Weights of a small mixture-of-experts language model, trained from scratch on English Wikipedia.
Size: 14 layers, width 128, vocabulary 8302, 43M parameters.
Experts: 160 SwiGLU neurons an expert, 1 pick a token.
Training: a variant of SOAP for the experts, 377M tokens.
Below are experts of layer 8 (counted from 0) of a mixture-of-experts language model. Rows are named router (the router's row for the expert), gate (a neuron's input weights, with its number), up (a neuron's input weights, with its number) and show model dimensions 0-127. Each number is 500 + 25 x the weight over its row's rms, rounded and kept within 0 to 999. Numbers have three digits each.
After each expert's rows: a language model's description of what the expert responds to. This comes from a sample of Wikipedia text that the model never trained on.

# expert 50
router:490495494488541486484486529499434522486500469518514510513514546481463514517523506499509516510458495540479488506513474467511495468451542485517528489453440500469468467505504520515543514506533525473463513487495484517458455517522534473538521505459492499490493492515505527501499494550555458483526474484533512505537503503506470525485497501473501505502485491473481515538451458540490511516504
gate0:512483482511524552495512450500485543470493459495516480464474520518484525491493521499488551475508513495519490496500499472507475525504520486494543526508448433483497509524456494544480476564498503487527517489515542459501505495509478493522482453518510505508494461526459479481551499521479486493524515469547472486492530541512549480542504478537504534506516479503498490489490448508509487522500
up0:488478500469478488482524535525487506523495497483494544493520479557472486470493485483505534511516484527496531498460490465523490512544505509456475537542470465474493503514505474501503525472491533523493523483515564525462513521513459495491496468516464529445536549507469520528488506529478504489497464510500480532519513541531490514519467505522528552497485507505473473467528513538467472476510
Description: Mid-word consonant pieces

# expert 16
router:461493502483509472485499517517492480545511500500471497482539538441529500522531492522549470488510527464511503497488512528478503485534522509492514549533527505538537507515468488515473517518528441506509490512487485516477489463536467507467513493519490538509517512471499464518541533534500514523548497482447522488523491526464461513492527486474451487521531517520497488497523550504472472519539
gate0:551500486512499485539488518526523459511527525527499514533532518513489542464493471511483517445494520493461534506480498513501498527504508542526482515520487485523463509506481470471473513475498501489504484500510513495480465471498517483515514519522462545516510525499517492456468451506487457459508515493530501524482544525498528525555530511529463443515542514520514476562492524495546486494519
up0:500485532496518515520436510480483467507523520429485524496530458521478475507511502525481446483499495474502508497519492520481516485472496514503527472482503536466479461513473480511527477513535498475471527504472531537480480500461492458536483471508532464490493491475481445469483477472480516442493489542489510487529480538471466501480501514495496529468508518543488453500506469488498519540487
Description: Paragraph and heading breaks

# expert 53
router:495470492548468483550481484537508484501509493491503479529535495505499495499474503516543495539463498446537481475517471486468528534461497500498533550484464511489487530456480489499557514513450522475496506488485513485476472466498520488541481446516499478507491525509506478492475501519468487506499493498522488530520439475526517521500475517511455508513506550488502465557482538482525511527490
gate2:452520493515531560508434508471491478522531513494500529485520524494499518499497504503465521503485432499466492505477572476481499520500525488497484502489556545459487522480491459473459466524483532462524481510517506535505506536504519484486513530515513515514490506500450542434455512487518501486468516489515511485508535513512504522507475506514477540496530491494495508517479462474473503511497
up2:473551446505521542502474480492467495533529500506530480491547527506537504498490498512454536500506446448472513510492551480488482513521515497511475505479554515466494528479500501466454497492488512475558503499534485499499466489527527519499487524497487491483487542483470510453459470499503471513462535494523524505477536547506500544537501520487495518491493497472465480495502491515481463527491
Description: Space before numbers

# expert 1
router:524490472494524498477539473458508522503512496457454520455532533507494488526472470499458492486479526487519452481532505502472498496507496467498542476474538472500497475483479500531525493534505488514493490449526500466503475517448518502506516509537450526520528488469484475485502544539446513518475520496489528460503460480540504465478519495522512474529475474467500535488536525504516485478530
gate1:488494525510480500495517492541521494464473493519513464514470472504490521497466493460546527508491497541510499473488476479479508538490498498498502478543496503466541507555486508537483526518484516483494499548511528448509491485495469523527544506487512527501512538479511555542494487523460526475481484510479524483541443476530461428532479501503523499466504538523509507518471510468505525510523
up1:546504541499480477506469544433492527520540515487518507465490573513482467525487500507463503506505498450509496548539508527479537447486516496470516520471496475510453478478484511452511470492497492509510484484491505536487495508500511475474496484506470506555504473530498481473504505505518452523524523520481496502486528512511582510499529501474492503492510512484537477482516508525487464492484
Description: Periods and decimal points

# expert 46
router:443492448501537477490534484521514504557493536499487537469474475497519465514529506556491487551495504473521501503467504514509521550502512510474515524523536486535506533516491519502472489509523497544496548511530503504501501468488505483504526544502471506486476500493504499487517510559459498518532518545491532474475541516521518486464479512503500484521501504537476481575512485474534483505486
gate0:478511504504527504507546499536475502529471531473527489512524533498474495473516454527515501471538541496537526552503499454530489523486504482512481509494509535509490525521473495535471551521518484512505450552493466489537462519508514486457525442516480519517517513500508523497523528507521484471455521527489531472500543449502498505533470484492517478508507514512447473475491509490519544500495
up0:510501514495538540452538502484476520512518493482524527531532520511532454489491514540494520513467515534461490534488534449486520475524480454487496526404509503508521506440499505481503504507521465477470455523542513459509476497503524499481485515491498487487513503510519477552529524511544510504487523535478526526497510490524492494511493486451500510504509510502448478531509515469494498504525
Description: Word-initial w and consonants

# expert 26
router:467474492474527451471501504526542505516508522546476501546481516502508503509527457481465520467544523498495507498466508459504465537528529542490476535545494515530513482483508523515470514497504512529481492497492489482487547514506492495463501517513525557511523506492517467483501555522469543484507482475497501492470489527548498487532500527485506546501533529495452486530491565473477488502505
gate0:518542470567498536522504564510518508508508528497486543485549480570542472494547456470475534470511471499498520508524482513507468487526527497487501488505468504505537509475492508440454521514523499523502464488525527480509489460500506473505492488516495549507476508494513536534500484472502487482482505484514519495485525480487496495488531470517479448508541519535518526513516530497525512492479
up0:517513499565496517527517535502533517492547540531504535497565501576534502518519479477470528452502524509523535474532496517509454501514541520501496502497482511483513508453520513450474504484525496538480478520537516499489509465525489498513515501507492523483494501483506517525485480493509497499490513501532491497498520482493481508500540457522518466471543528550552534540532528511523504503507
Description: Country and code abbreviations

# expert 29
router:497494487532492507475545526478469495489533503490501500483485482474464498448489505513494512481548486493522489540511535476512485497531497505547554483496518456462502514514492540515476518533477494516454525476525493481471474494522479508519471537474497474488521498470510541462499514515493511484558483489502530489457488508467505514548484498532509535490500536469523478526491534518457470575481
gate0:491529519490493515495502482501466496475452520514514478480520486503486503503497550483498534482483519534530506511519471526481516504540474477526508520465489530488517459494503504453529555525481479506560510519519490561504505510510461480449496515520511457498523478502497504457515508491511510496501497508454485506478516473522514510521491470588523472469471514515491487466487454486455548476518
up0:489457513511497485550459492463489522490474525516508481516530478487486507501505504505468508463538496508485512486525545472520472438467530528518454493507511469550521523467468539525487454497504510493444480503465493475496523461475514544507516515508473543548490494503524512520477520462508472461493486461498534502500545567492485523487488503519490536512489509495501462530492490517489501504502
Description: Capital letters, apostrophes

# expert 28
router:484533479496505506531489480513470521518466502510508529520520481523472488497464507489513474507519486482489479461492480490493516503506507496463493462487518488513510489470523478553493513517485475491497482515535543486514441510543534484526497499491515506499420511490455526533517448473561472504483465539531450523478471478529468456513472513525507518526521474521479463465532499517519528514477
gate0:514473500449486537466502514474505507519496519487487485501492446506522482511476502505490455502506491461500482491480500499512496510512552522502505520492479455511500507461461495520465480532482496470496483491499512557466529524512530511460504453491484521515459499493507528442495486480481497489525505522500497546573451519458495546483452479464454508505480520474517444496539490500485490483500
up0:488528553514487493474509538499464548462440487489477559494489490496488472521493507543519482491503495512479526530494475524513482500497493460513540529528482546515523521490528506459492496529470528494480515506500548484520504517538517553523519523543555462524497528487514506478539488502516440535483484481507481489504453497535505503551504503477530513522496510522507508493474539492495488487482
Description: Auxiliary and copula verbs

# expert 61
router:528474473520493533519493458516501498519480478529480477462500516451532500539484479498474507533530468483477515513497461534505499481501498482505499478477520508470493446481492501499565512459474502495498484526513494453522470431529550509529477475515505511502529448531474501520490526474499493529501532512514472473537474518481509497478510469483491529504466509550493512466524542491499530475543
gate1:509513493518487516521473522471496536515509537473527444498498522524500498481479521453525496513526506452492504512503476479479512461480515480456521513464462539496510510489515509492490514479481488458545444518512476526538519516539470537534436537519486517485478480524494487505483484483502510503513473513513490515499542469456466457522529532520481507495463454545514520506466510505507541501469
up1:499466492475488425484482524520471489502478480503468512515532520494499535536525475536479487492489461495465492454487515517487504518538495505541461521531551496497472530483529499496518493473496521508471529492552526460464504485519518509489487476451512500501493488448521516496485525546517528464506489470489487483534456514521529508487469508508487524517563493450506460505505535507505473509525
Description: List and table markers

# expert 27
router:514495479537502547503519470542475484491506493538477479490545542500495529496489521490520507494477508490470485499530479539477535504525472500497463503505479478536464494490519477525550475510490493489495488530495498535471457452525482488484510459488524508529482497543507478562488520531503508488490517480504506548486493529467478443512520538532444544491540530498484497520542538481524501517488
gate0:495516495480493466519494497474530483511537542562398548480533531543534497505489486487490506512538498484465491496489466464506516502467475521532489489489490538472523500491536464496476533526481492512531497473507536538511526522492506523519528467521491531525451479521475508489522468515540495523510544511515481488509480513473506465511524507482514472469479498515490492464520506502524499506461
up0:488485525548521531493496497509485505498476453465557448512501486493502525493521523490504491514459479494516476468496525559507490507537517465501508527517501487525493520501452528509498511492518511539461498539506470457470461460502507503502500530465549502462555481482505480493481510513461477449535467501515523496486549494539482500484475539559495520523513525471516522523498503500476501485492
Description: Line-break endings

# expert 13
router:509499505466531479457472481484508491524507459515513494514485500502506442536525480495522473469504464497496466491500537496521492465492537533530481509536538522520538452489479489503447517485500525518520516480477465533526510509503483533463514551516464504490531540462477455463515526547469559512505503457480533475455519492499512514523516504505506500500500477512475491500546528497484514527486
gate2:471495540509493515552509474503503496487538573536546505528486471494484532503539518501485475509528535484512497524468471506504519505501507488472493486473501485490480469522492524482540535508528545473532493491543527542529510503473475514505471487492471466479513461491462488476487497516504510555456513495522516496532492458514500516469515507494464510512504536475480498479456446474475443484505
up2:495530495529483518507489512515538517485499490516517454481455532522461533491467516499520510506501473456463487537462500505581500497528494531495511499497505484499538521518500511535526472548501519531497519522455487520499493522485545521522523510496490508490503518515517515522536509532448521438475480539479486527484457472508499515500455456505516498516526524475496523473556520516472519479494
Description: Spaces and numbers in lists

# expert 3
router:498498477489532480486507474506508529537504500460483499534508536514502482486540505529491532446436509509522456480493511512542498520496460523492471484554532500490467477513478534476470489476457534507523495498464494526526471488493481505488513486545519477462508502483508448549483496555507532533496472473477495503470496491468481524541506477526505500492529510507511493556501522540514510526465
gate1:452432448495563539520494488480510475513481497512514518497508495508481529478538492487471512510532480511531576531508484513495495464455494463480474470492501512504464506557509532520507497504501498494486491527532502495509468501523510481503492506533470490461502496515507486547489483501466519542482505497448518535473518505478461503514538515536496473492483512505438530505507531498505541501479
up1:509503484512468463520452487507468505498519481534528531518455548477503519501493486513519523484478513526480480519492481506508516462558487525478531496523555498507495477476522462506497495506534492495474535499464527522536496494534524522469517542540477512519518464522497513558515535560538502477511496510446478481510498481539509485501501490453462512467517500518514509527493542487502528544490
Description: Word-initial consonant pieces

# expert 60
router:536507453493522474525479478542496533516507563499511479464519524536504494495508464445481493545538496530495490543542501494444496516488515496455481489510505517560499503497536523476490547496458481530504475485528530488463513509509500496487456508499484512484458483502485502487474484472465464499511503471536445496520509455500548493466487502490517478528478521504474481476485519515469509497488
gate2:469469534480487491459516502479499524491484513489479518530544486514502494460516457428529493486473511504490442493476429517513536498508547550502491487466478497507527521503490529533514496515541536527522509477494555497521478477510505504478467464500490449472487520535515492475515503501503475503528460476500499477480486523478512467514457487527499478504499484496508520533521513485464552494468
up2:488517460509525526597463517490524515510500488531550490501477534501465503480493478517504521523511505507489545497502512472477427510486528491519499502500516479533532526469528426515505483499519472510465477495495493516486499502500491504507551555494484540496532484489552499510480507480478488485485504516493495530480517525544503522493479528488503505472531489516481503453496500516521514460551
Description: Linking prepositions

# expert 62
router:517511501500459483494455539462525548491496469529473483495554461537531496491539493477519504501547511500504497518463532479487517482509512533511459499520485505468483508497519489502476494481517530547485488476445498513468505501510539523467561474514462468535518521495487481540512478547518520510500492487469550494481511501491514534502481517518517493449514479505536505503465449527513524481474
gate0:523526519516499499514517486489514455474503544514494492479484545539522484508505489480510523487538534510543538484476443466490537532550482481515509534477452531517485510461502495518489442504502482509506515513489466496508523510524470495513464528529509488517468494525512507491568524478460523507500530522512507458506508531509453456519537513493485455501519512522511488496445467518511518490473
up0:490496543439530535510475515534483508460459492516513508506501524496539427495494516476520474473474464536492497509531485524551493479513538507462492499536478472492499521510508460501519495496544515489526480501471526518473518512496471511508493480541492514486517492564506552508467519513518461492501488511506470489475500504490536463530545519477524474532500492475486481495493452518477506475452
Description: Foreign-name endings

# expert 0
router:526524497502507535487492473530490474497476531474456462488488539512489515470488515466541507510512521472514464480518530522467552511516484502479493503522467495542516544523506526479574482504454481524524480545518508533509470502468474487533481519503495516478511491497523482527457473473531498490462520514482488491547475464559463491482474509540499512522497534500512479472468484511465511516515
gate0:528435511528530483566518503481473558504509539538509500525504513475504502478485533453458497504518537476534530481548476457501524472522504446480508486459500528525556528498512457483486502502510545480497467479523478491526505524496494471517488484465504486468522499504483490501512511532507500481486512508482468518529472551475496522524507488480503483488465478525542480489484512487484511538495
up0:556535480537486510543485508511468487494525524504505474492471502513539488508526513528497515502543558494483549470501499463511451465463500480509502463469489506561534537477504507518509488460485510483489460470544499518476512528512444478504467470487451499476526458506524476473504513497475505505523515499546536500486502507475500522493496536488500506519482519511480441509473456496502507510513
Description: Of after nouns